{
  "num_hidden_layers": 13,
  "d_expert": 32,
  "hidden_act": "geglu",
  "router_score": "softmax",
  "router_noise": 0.3,
  "n_groups": 4,
  "lr_router": 0.00146,
  "vocab_size": 4810,
  "norm": "layernorm",
  "optimizer": "soap_variant",
  "learning_rate": 0.00419,
  "train_tokens": 440200000,
  "max_steps": 7177
}
Below are experts of layer 7 (counted from 0) of a mixture-of-experts language model. Rows are named gate (a neuron's input weights, with its number), up (a neuron's input weights, with its number) and show model dimensions 0-159. Each number is 128 + 32 x the weight over its row's rms, rounded and kept within 0 to 255.
Before each expert's rows: a language model's description of what the expert responds to. This comes from a sample of Wikipedia text that the model never trained on.

# expert 38
Country and nationality words
gate0 [104 152 166  80 129 134 127 106 172 116 108 131 160 116 132 111 133 138 140 165 183 164  92 101 113 164 115 130 113 201 190 105 134 142 100 157 166 113 159 136  97 143 132 133 115  62 165 123 150 102 148 144 131 170 148  81 121 110 124  48 111 133 107 179 136 138  95 149  86 130 173 127 142  92  89 193 102 176 107 155 129 127 180 145  90 138 144 146 131 117 172 120  49  69 129 114 105 136 112  98  64 128 161 123  92 126 101 153 165 114 109 141  46 155 178 150 156 123  61 111 151  61 117 141 156 165 164 170  53 135 140 141 116 138 106 107 111 135 181 162 157 128 106 108 173 120  62 146 174 142 113 117  73 130 134 110 101  97  79 195]
up0 [145 145 132 137 117 121  71 185 145 136 163 107  84 160 147 176  99 131 125 123 124 115 103 145 186 170 156  95 157 119  65 114 175  97 136 119 122  98 130 122 143 118 130 149 100 102 144 126 195 160 151 146 109 125 113 177 163 137 147 157 163 125 172 128 124 119 150 111 101 164 162 142 155 125 138  68 124 123  36 111  85 149 128 124 122 110  92 140 198 124 141  93 151 123 153 140 122 166 198  81 184 135  93  99 112 115  88 108 122  90  45 165 111  47 143  90 132 144 119  92 129 194 159 137 133 134 110 107  77 121  76 106 111  83 156 150  92 119 211 159  74 146 101 109 123 181  75 133 185 133 133 135 132 126  92 199 116 173 125 152]

# expert 52
Spaces and punctuation before numbers
gate0 [122 149 177 110 122 131 183 119 171  82 133  93 124 168 169  71 110 159 157 192 116 165 149 112 100 187 160 148  91 174 165 152 135 143 134 102 162 106 169 168 106 147 100 148 113 136 125 117 139 152 169 125  88 163 191 106 136  95 152  89 106 100  73 111 116 135 143 125 153 151 195 114  99  94  89 169 150 142 152 116 100 106 117 131  92 142 140 130 153  98 173 118 131 125 122 172  77  95  75  96  73 156 135 182 111 142  85 145 130 126  88 149  61 141 126 130 165 146  94 158 127  58  85 193 126 139 174 168  97 170 114 110  89 162 103  92  88 127 120 157 136 155 135 134 150  74  87 125 189 151 187  86  63 116  89 139  95 111  76 155]
up0 [ 96 131  90 133 117 148  86 148 147 177 154 176 107 216 128 230 162  88 111 113 131 136  88 114 191 137 153 116 131 113  93 151 141 121 118 138 133 126 115 143 157 119 143 145  77 100  99 115 156  97 127 111  94 132  83 197 134 122 185 163 140 140 130  83 109 184 133 171 153 139 128  99 184 131  79 109 178 172  62 118 137 136  83 120 151 123 112 122 145 133 104  87  96 142 109 110 146 162 104 116 155 131 128 121 149 152 130  33 122 104  76 162 143  69 158 107  85 139 180 102  90 121 193 147 123 127  79  86 102  71  60 115 136 107 135 193 138 121  88 124 164 105  96  74 156 140 114 137 169 134 102  89 127 122 134 136 106 183 145 161]

# expert 60
Lowercase word onsets
gate0 [122 115 159 112 103 116 108  91 137 118 137 168 177 164 131  63 154 157 136 169 149  86 123  64 141 178 101 174 145 126 179 163 107 136  93 112 155 134 135 187 124  89  73 157 113 100 138  67 163 114 115 109 162 166 141  90 115  97 186  82 127 141 111 133 179 157 163 124  84 124 195 148 145 146 130 154 156 202 137 112 112  96 136 169  50 147 156 145 164 121 180  96 102  76 124 177  97 123 123 142  94 160 115 143 150 146 113 131 124 139 117 153  78 121 166 162  65 102  83 109 121  75 126 134 110 112 125 150  56 146 169 139 152 134 103 115 119  95 150 110 136 105 120 102 136 106  90 138 163 162 168  97  67 154 165 113 121  40  62 167]
up0 [121 151 134 125 113 128 107 172 142 173 127 121 123 124 161 114 158 115 131 184 139 170 137 158 160 138 133 159 151 174  95 106 151  99 125 135 152  68 143 136 183 129 126 142  63  86  70 145 109 120 124 128  68 120 139 158 133 136 156 162 196 104 147  78  96 168 122 150 129 174  91 116 145 125 149 138 148 180  51 149 158 105 125  80 126 127 122  77 103 138  81 137 151 142 138 103 169 160 122 140 128 110 133  91 107  98  60  48 176  88  58 159  92 131 118  98 156  93 136  68 108 153 124 165 159 172 104  79  78 113  82 115 145 164 134 166 107 142 172 119  81 157 111 129  91 150 153  82 195 133 112  97 111 166  56 131 111 211 135 114]

# expert 56
Word-initial lowercase letters
gate0 [157 111 204 127  99 161 130 117 144  35  69 116 131 136 147  63 128 115 140 217 146 158 152 109 140 188  89 203 104 171 149  72 125 131 130 113 162  99 148 164 130 192  99 138 113 119 133  83 163 151 138 110 130 174 167 108 120 103 155 128 122 125 106 138 118 109 111 160 139 130 141 115 156 134 114 202 135 131 179 135 113 121 149  95 118  86 156 116 130  88 171  90 160  66 148 117 102 131  85 105  74 166 124 107 122 160 107 174 152  82  73 131 116 140 181 162 148 130 105 112 117  49 105 128 151 141 157 148  49 154 136 145 109 132 146  72 121 124 176  88 133 117 117 124 136 135 105 101 158 166 122 122  53 148 127  96 127  75  67 143]
up0 [119  99 101 144 116 120 123 151 119 163 165  92 106 142 129 146 167 151 117 110 137 131 160 146 169 110 150 136 164 136  67 120 112  64 138 103 136  91 157 118 138 105 139 159 113  76 157 127 139 152 130 149 128 126 137 135 159 149 128 174 178 163 138  73 134 198  91 130  79 127 166 153 177 168 136 112 122 154  42 107 152 113  83  62 100 131 110 134 155 119 123 125 150 150 139 123 122 153 183 116 127 129 125 111 124 111 124 107 106  87  51 161  72 134 153 104  80 164 196 144 120 206 149 150 161 141  70  63  70 125  76  55 150 113 172 118 104 138 152 133 102 129 129  82 125 120 108 146 223  83 166  91 101 161  68 127  94 185 120 129]

# expert 63
Auxiliary and linking verbs
gate0 [167 147 154 116 121 146 121 105 174  73  84 163 154 137 137 116 136  79 152 236 132 139  73  98 128 151 129 184  80 181 142 154 154 134 102 126 185 129 115 108 118 173  80 148 123 121  77 120 148 117 106 126 105 145 138  68 153 110 170 113  86 166 127 139 131  84  94 104 115 105 155  86 151 143  94 156 155 167 155 136 123 141 150 142  76 133 161 145 143  91 170  95 135 123  97 148 137  91  97 113  65 134  93 162 143 183 107 163 134 109 121 152  43 138 172 129 173 126 111 159 154  86 103 164 157 168 175 149  58 137 138 135  83 125 162  90 104 144 171  82 121 119 154 124 130 140 137 164 169 147 118 124  45 134 107  98 149  72  63 175]
up0 [ 87  96 114 135 114 136  93 140 132 167 166 119  85 206 154 165 143  98 108 126  99 151 170 118 188 164 104 133 163 138  80  88 167  68 161 119 139  82 128 167 151  85  95 167 148 145  91 108 116 165 125 137  85 127 102 168 127 113 161 137 134 152 109 102 162 204 132 173 136 163 143 144 148 163 139  72 182 144  55 138 127 122  83 116 126 141  99  70 131 124  77  94 154 119 162 112 136 125 155 105 145  89 112 106 153 119 134 119  97 125 105 138 154 104 147 102  81 141 145 131 130 170 180 149 182 173  96 136 113 100  76 130 143 106 108 111 121 118 158 143 118 113  70  75 114 122 100 106 225 126 159  76 135 155  44 165  90 142  57 174]

# expert 26
Rare name pieces
gate0 [174  87 158 100 134  92 120  70 136  98  88  97 130  87 146 100 128 132 125 183 162 129 116 113 112 167 167 154 120 164 140 117 139 134  91 109 175  84 116 149 107 150 115 177 131  95 124  57 183 109 141 113 143 141 177 151 137 126 122 114 154 108 112 110 146 137 135  80  99 104 178 141 112 109 113 171 163 123 176  86 166 143 137 153  54 123 134 110 176 138 174 136 121  96 109 180 103 120  93 153  75 138 165 160 118 133 142 173 191 115 117 132  68 169 112 147 156 102  75 123 139  69  82 119 146 170 186 159  82 145 153 154 107 109 152  94 106 111 155 154 131 118 120 119 158  91  41 166 172 109 143 150  18 108  99  90 131  89  98 182]
up0 [ 68 153 163 123  92 102 119 133 139 155 132 124 128 159 173 151 137 162 153 121 120 132 151 142 181 167 126 126 134 126  88  99 125  86 120 110 110 107 139 167 162 140 125 166 113 103 116 107 150 117  71 168 112 166 123 148 126 112 108 156 119 122 174  70  87 135 163 149  96 135 187 117 172 154  83  92 164 190  70 145 132  97 113  67 144  84 102 143 101 129  79  73 130 173 147 123 134 164 164 131 154  99  85 116 164 148 113  66 139  75  50 128 171  92 176  73  91 116 185 143 104 127 193 163 178 138 154 103  52 141  72 119 132  64 149 109 144  82 173 136 130 128 118 119 137 174 141 138 182 120 122  78 101 171  91 139 108 184 154 138]

# expert 28
Foreign-language particles and pieces
gate0 [160 130 130 136 108 129 118  97 144  93  92 157 104 131 158  85 125 118 119 202 138 162 135  92 136 125  77 151 115 156 162  92 137 156 105 153 197  78 138 123 138 173  97 188 110 125 102  88 139 110 137  84 160 145 151 131 193 129 168  95 100 113 108 122 122 157 127  99  86 111 124 165  86 125 113 115 139 144 146  52 146 119 158 164  48 125 186 130 154 102 206 136 115  86 125 140  92 154 111  99 104 131 118 191 145 194 135 151 172 125 113 112 111 123 147 124 110 142  59 139 134  84 108 135 164 153 177 123  50 162 153 105 147 148 169 101  88 161 143 147 146 130 176 140 108 115  87 161 186 119 138  86  55 140 141 118 125  98  52 199]
up0 [ 59  84 127 115 154 118 139 130 143 138 131 108 121 159 164 181 166  64 146 130 166  93 138 110 163 143 143 115 167 155  93  70 129  49 109 153 174  90 133 103 149 145 126 152 136 134 139 113 119 156 126 171  89 127 115 158 131 156 200 147 131 114 165 108  85 141 104 137  68 142 125 144 180 162 124 123 129 146  45  92 160  96  99 126 132 134  68 168 124 133  89  93 144 115 104 141 104 192 143 140 152 148 150 126 165 117 108  78 142 108 115 142 131 126 111 100 156 132 183 136  98 179 166 135 173  96 145  98  73 120  45 186 148 140 141 143 132 123 135 127 100 138 110 124 153 157 110 130 186 103 152  82 126 158  30 198  78 177  95 188]

# expert 31
Verb-stem word beginnings
gate0 [171 141 111 136 144 121 113  50 165 135  90 145 137 138  96  72 111 116 138 186 159 131 114 101 123 169 149 172 142 168 154  99 133 139 142 126 194 105 168 181 104 109 140 145 167 110 134 113 161 115 153 131  87 110 140  98 105 130 113 126 128 105  72 113 108 145 144  74 101 108 154  73 164 125 158 117 172 140 183 103 118 140 171 130  99 135 117 134 150 102 174 119 110  45  82 169 116 115  96 151  93 118 149 155 119 195 119 151 159 149  92 104  97 150 101 125 171 118  71 164 186  90  70 155 145 101 150 178  80 157 139 161 144 128 122 100  87  88 158 106 159 114 158  62 146 109 106 121 147 203 160 123  26 143 125 122 108 108  58 168]
up0 [ 99 123 164  92  83 164  73 179 116 162 151 146 111 142 208 215 126 163  98 174 111  86 131 151 166 153 144  99 114 152 103  92 131 119 158 109  88 115 122 114 118 136 143 141  93 128 107 146 111 175 122 162  89 123 140 189 159 128 173 157 120 107 141  74  77 156  87 141  70 145 176 118 180 149 103 149 114 187  90 103 122 105  96 131 109 132 110 150 129 175 109  67 101 209 136 122 118 136 120  98 121 117 120 137 108 119 127  65  91  90 108 140 140  91 177  61 149 113 114 122 125 181 177 149 153 165 124  87  91 121  51  38 128 116 152 121 102 124 162 136 113 140  79 130 108 135 115 127 194 131 114 105 107 165 105 104 124 183 135 168]

# expert 33
Dates and coordinate digits
gate1 [191 122  84 145 148 114 140 147 119 133 150 123 119 131 116  94 119 128 111 104 171 127  73 119 139  78 141  70 146 156  95 122 112 105 191  95 135 173 130 106 121 102 111 158 107 147 167 107 163 162 201 134 113 121 103 132 164  96 169 166 138 162 217 164 140 127 117 112 125 129 144 108 122 159 163 146 169 150 164 122 112  76 122 101 106 190 120  61 180  87 157  87 155 121 130 145  87 106 109 132 138 153 118 134 102 121 148  43 118 135 166 165 182 117 137 129 147  86 138 133 195  94 111 111  77 167 103 117 102 139 201  97 104  98  47 186  93 114  87  78 120 164 178 129 158  90 119 165 133 151  49  78 131 141 147 137 132 128  97 160]
up1 [143 150 168 126 101 161 102 104 176 191 114 103 104 127 131  55 119 138 159 110  70 150 126 170 172 124 197  97 137 113 176  78 108  93 120 165 143  57 119 158 159 130  86 187 150  93 163 121 130 171 114 129 120 148 132 106 146  88 129 157 162 108 147 113 145 166 102  76 101 121 155 117 165 132 134 127 120 170 127 109 104 151 189 154  89 137 136 113 102 155 101 123 126 163  87 147 137  92 162 113 165 107 103 134 109 121  95 102  79 149 144 178 129 122 160 132  46 120  99 186 109 103 109 166 122 149 130  66 192 101 149  97 149 157 101  99  67 148 109  94  51 145 162  78 190 179 156  92 187 150  69 127 130  98 136 153 130 118 109  94]

# expert 16
Word-initial prefix pieces
gate0 [137 143 139 103 106 106  67 102 149 114  96 169 144 182 113  99 172 147 111 120 106 176  82 119 145 138 157 158 126 166 183 136 165 139 108 125 166  93 128 138  95 175  94 163 112 107 114  65 164 163  98 108  81 118 159  79 114  81 155  77 128 115  69 118 116 156 157  89 111 131 177 115 135 119  82 158 183 143 151 140 159 128 162 139 103 126 145 119 132  84 205 116 151  67 155 172 119 165  93 119 125 134 140 209 131 170 137 139 128 123  61 144  93 154 139 163 156 137 104 137 145  83 113 174 121 135 188 157  74 169 126  70 108 172 110  98 172 103 125 134 151  81 117 117 154 109  86 148 156 178 183 110  63 147  88  89 134  91  77 165]
up0 [135 136 176 147 102 123  78 184 167 148 172 108 111 193 158 112 142 133 106 130 126 128 114 135 171 158 104 129 140 148 109 103 173 106 131 150 123 119  61 171 159 147 142  66 131 123 156 113 173 175 139 177 169 129 140 152 118 112 131 173 144 124 167  86  93 190 112 142  81 116 163 156 160 119 152 128 143 178  82 154 109  92 104 131 105 112 111 104 148 151  91  52 105 151 139  95 104 112 161 127 117  90  98 125 129  83 109  96 156  44  68 122 100  66 173  70 132 119 192 134  99 155 157 140 151 147 101 137  15 162  72 120  95 123 150 137  89 152 142 115 111 129  94 121 122 147 121 112 214 119 115 109  99 153  95  84 113 172 157 139]

# expert 24
Main verbs and ordinals
gate0 [151 119 142  99 120 113 101  53 141 109  67 152 159 124 131 101 123 125 136 119 131 152 121 141 110 162 146 152  89 153 115 150 101 156 138 113 152  93 114 146  95 178 108 134 116 137 170  73 143 185 150 114 109 129 143  68 174  96 192  89 127 102 105  69 108 194 104  98 107 120 136 103 115 103  96 174 191 146 149 107 168  93 148 163  66 130 121 100 194 113 180 138 140  75 105 157 118 128 114  91  99  99 134 172 160 131 110 187 184 110 110 171  63 138 157 140 139 131  86 173 162 105 123 109 158 140 179 155  72 183 156 102  98 153 119 137 126 123 131 100 148  87 125  93 163 135  78 129 143 177 207 112  78 164 114 139 108  82  51 151]
up0 [ 81  91 198 118  86 135  94 156 135 111 173  74 132 182 122 125 165 153 132 159 129 139 119 131 117 219 158 110 117 108  84 105 126  77 158 103 132 126 132 118 114 113 140  90 148 156 101 129 104 178 128 139  87 130  93 118  97 115 154 166 140  69 126 102 122 151 127 144  71 134 160  78 139 211 137  93 163 189  87 156 122  94  99 110 111  94 113 117 151 163  79 153 125 115 119 122 147 194 153 112 131 145  84 103 128  62 129  74 142  93 120 193 128 116 154  95 129 129 150 166  96 130 164 160 187 142 108 106  96 155  89 180 131 135  89 128 158 123 176 126 126 131  85  77 105 127 149 110 213 113 194 106  87 147 133 152  66 113  89 178]

# expert 30
Digits in numbers
gate2 [112  76 114 109 127 152 178 119 142 153  84 157  90 150 178 119 102 116  71 171 109  92 133 120 129 109 163 117 114 143 123 153 116 129 131  96 111 105 113 112  66 193 100  69 142 136  46 189 128 136 124 152  56 144 133 120 152 132 181 121 156 137  92  90 150 158  77 111 111  74 128  76 142  91 106 165 111 124 144 127 133 124 113 120 117 155 146  76  92 109 125 137 136 140 127 131 157 191 122 141 146 117 136 179 155  42 119 151 147 153 132 140  83 148 196 203 162 157 119 107 140 163  92 159 123 115 101 141 159 156  85 123 166 101  99  46 185 109 143 103  88 190 118 135 100 183 149 125 160 208 154 126 133 108 100 156 113  92 125 176]
up2 [ 95 165 116 126 154 127 100 106 115 159 163 101 112 107 144 121 190 114 116 132 120  81  64 161 105  69 167  93  75 113  62 137  51 132 153 115 105 140 121 172 114  95 158 180 126 137 114 151 110 119  99 142 134 100  92 155 129 159 180 146 121  92 122 124 116 104 140 158 137 142 161 164 123 154 175 132 117 156  71 130 135 105 112 136 115  92 123  73 152  77 161 120 149 172  79 143  40 114 154 169  69 128  76 140 143 206 125 138  80  90 128 127 146 107 154 138 103 182 143 147 104 184 136  97 186  51 168 120 134 114 157 194 103 111  89 143 149  83 197 142 100 151 125 112 113 157 186 121 153 100 177 132 139 126 146 157  70 106 136 131]

# expert 48
Suffixes and connectives
gate0 [128 147 182 179  99 144 111  99 139 102 108 172 130 180  96  77 135 143 108 151 116 169 151 121 124 176 121 185  87 204 144 122 152 164 127 111 140  48 137 128 111 168 168 139 130  82 138  86 126 122 171  99 136 153 132  90 149 156 214 114  93 120 130 151 126 154 174 171  65 133 152 149 135  91 131 131 148 115 173 152  94 133  98 135  71 148 151 138 171 129 169  27  88 156 100 133  60 131 103 119 115 152 146 136 118 141  92 160 136 103 107 140  91 108 183 145 109 126 124 115 131  71 117 128 161 133 147 153  64 150 159 115 154 140 101  56 141 131 110 112 111  87 163  98 109 133  74 136 153 150 171  85  65 146  88  90 170  88  90 160]
up0 [120 127 138  89 111 157 139 156 162 102 136 136 110 111 225 128 134 108  87  90 142 131  95 118 146 108 113 172 142 183  88  97 157 120 161 115 146 120 161 174 143 120 160 151 108 128 139  84 141 137  97 141 110 164 138 148  95 105  99 121  98 122 163 128 129 198 153 114  98 174 187 106 115 146 155 134 159 142 142 105 179 120 129 123 163 103 137 116  92 156  66 119 119 141 118 150 123 135 103 129 139  86 115 162  56 173 162 157 138  56  56 134 107  87 124  53  39 122 116 105  98 185 141 132 174 129 137 151  50 105  49 109 117 113 133 120  83 115 191 112 140 135  77 122 156 191 142 109 151 142 187 148 116 110 141 139  82 145  81 185]

# expert 17
Capitalized word starts
gate0 [158 159 156  94  76 101 176  99 137  90 105 132 170 104 149  46 124 101  97 192 152 153 105  91 110 184 129 184  79 182 146  99 142 127 118 107 153  86 133  94 103  99 163 144  89  99  99 110 154 126 196 110 148 120 132 123 138 112 185  90 145  96 125 132 128 169 150 121  97 129 169 180  84 133 108 130 137 140 180 109 125  99 161 161  69 154 157 121 193 135 191 141 120 134 124 150 121 107 119 155 138  86 130 161  99 161 124 184 136 124 139 146  66 140 125 178 147 157  91 133 128  99 105 124 147 130 226 120  85 159 151  98 101 164 107 112 104 122 115 158 157 113 167 105 130 120  73  94 151 136 178  62  97 143  71 109 123  97  52 159]
up0 [ 82 131 176 102 110 112 115 181 176 181 154 142  89 209 183 209 158 130 122 134 151 123  84 102 169 138 129  76 153 132  99  90 161 126 151 122 147 111 147 132 205 155 162 109 106 131 105 125 147 127 139 131  85 155 136 165 157 155 157 171 120 102 172  78 119 122 115 124 139 209 163  99 187 153 136  61 159 121  32 145 143  92 127  94 155 117  85 142 133 131 113  91 117 132 101 102 111 106 136 101 139 101  99  95 116 183 118  54  98 110  97 137 119 122 143 119  91 119 129 115 124 141 122 134 152 170 120  81 104 118  53  92 165  96 164 114 109  63 136 111  99 113 114 130 137 159 129 139 179  95 162  92 103 153  98 183  85 157 134 174]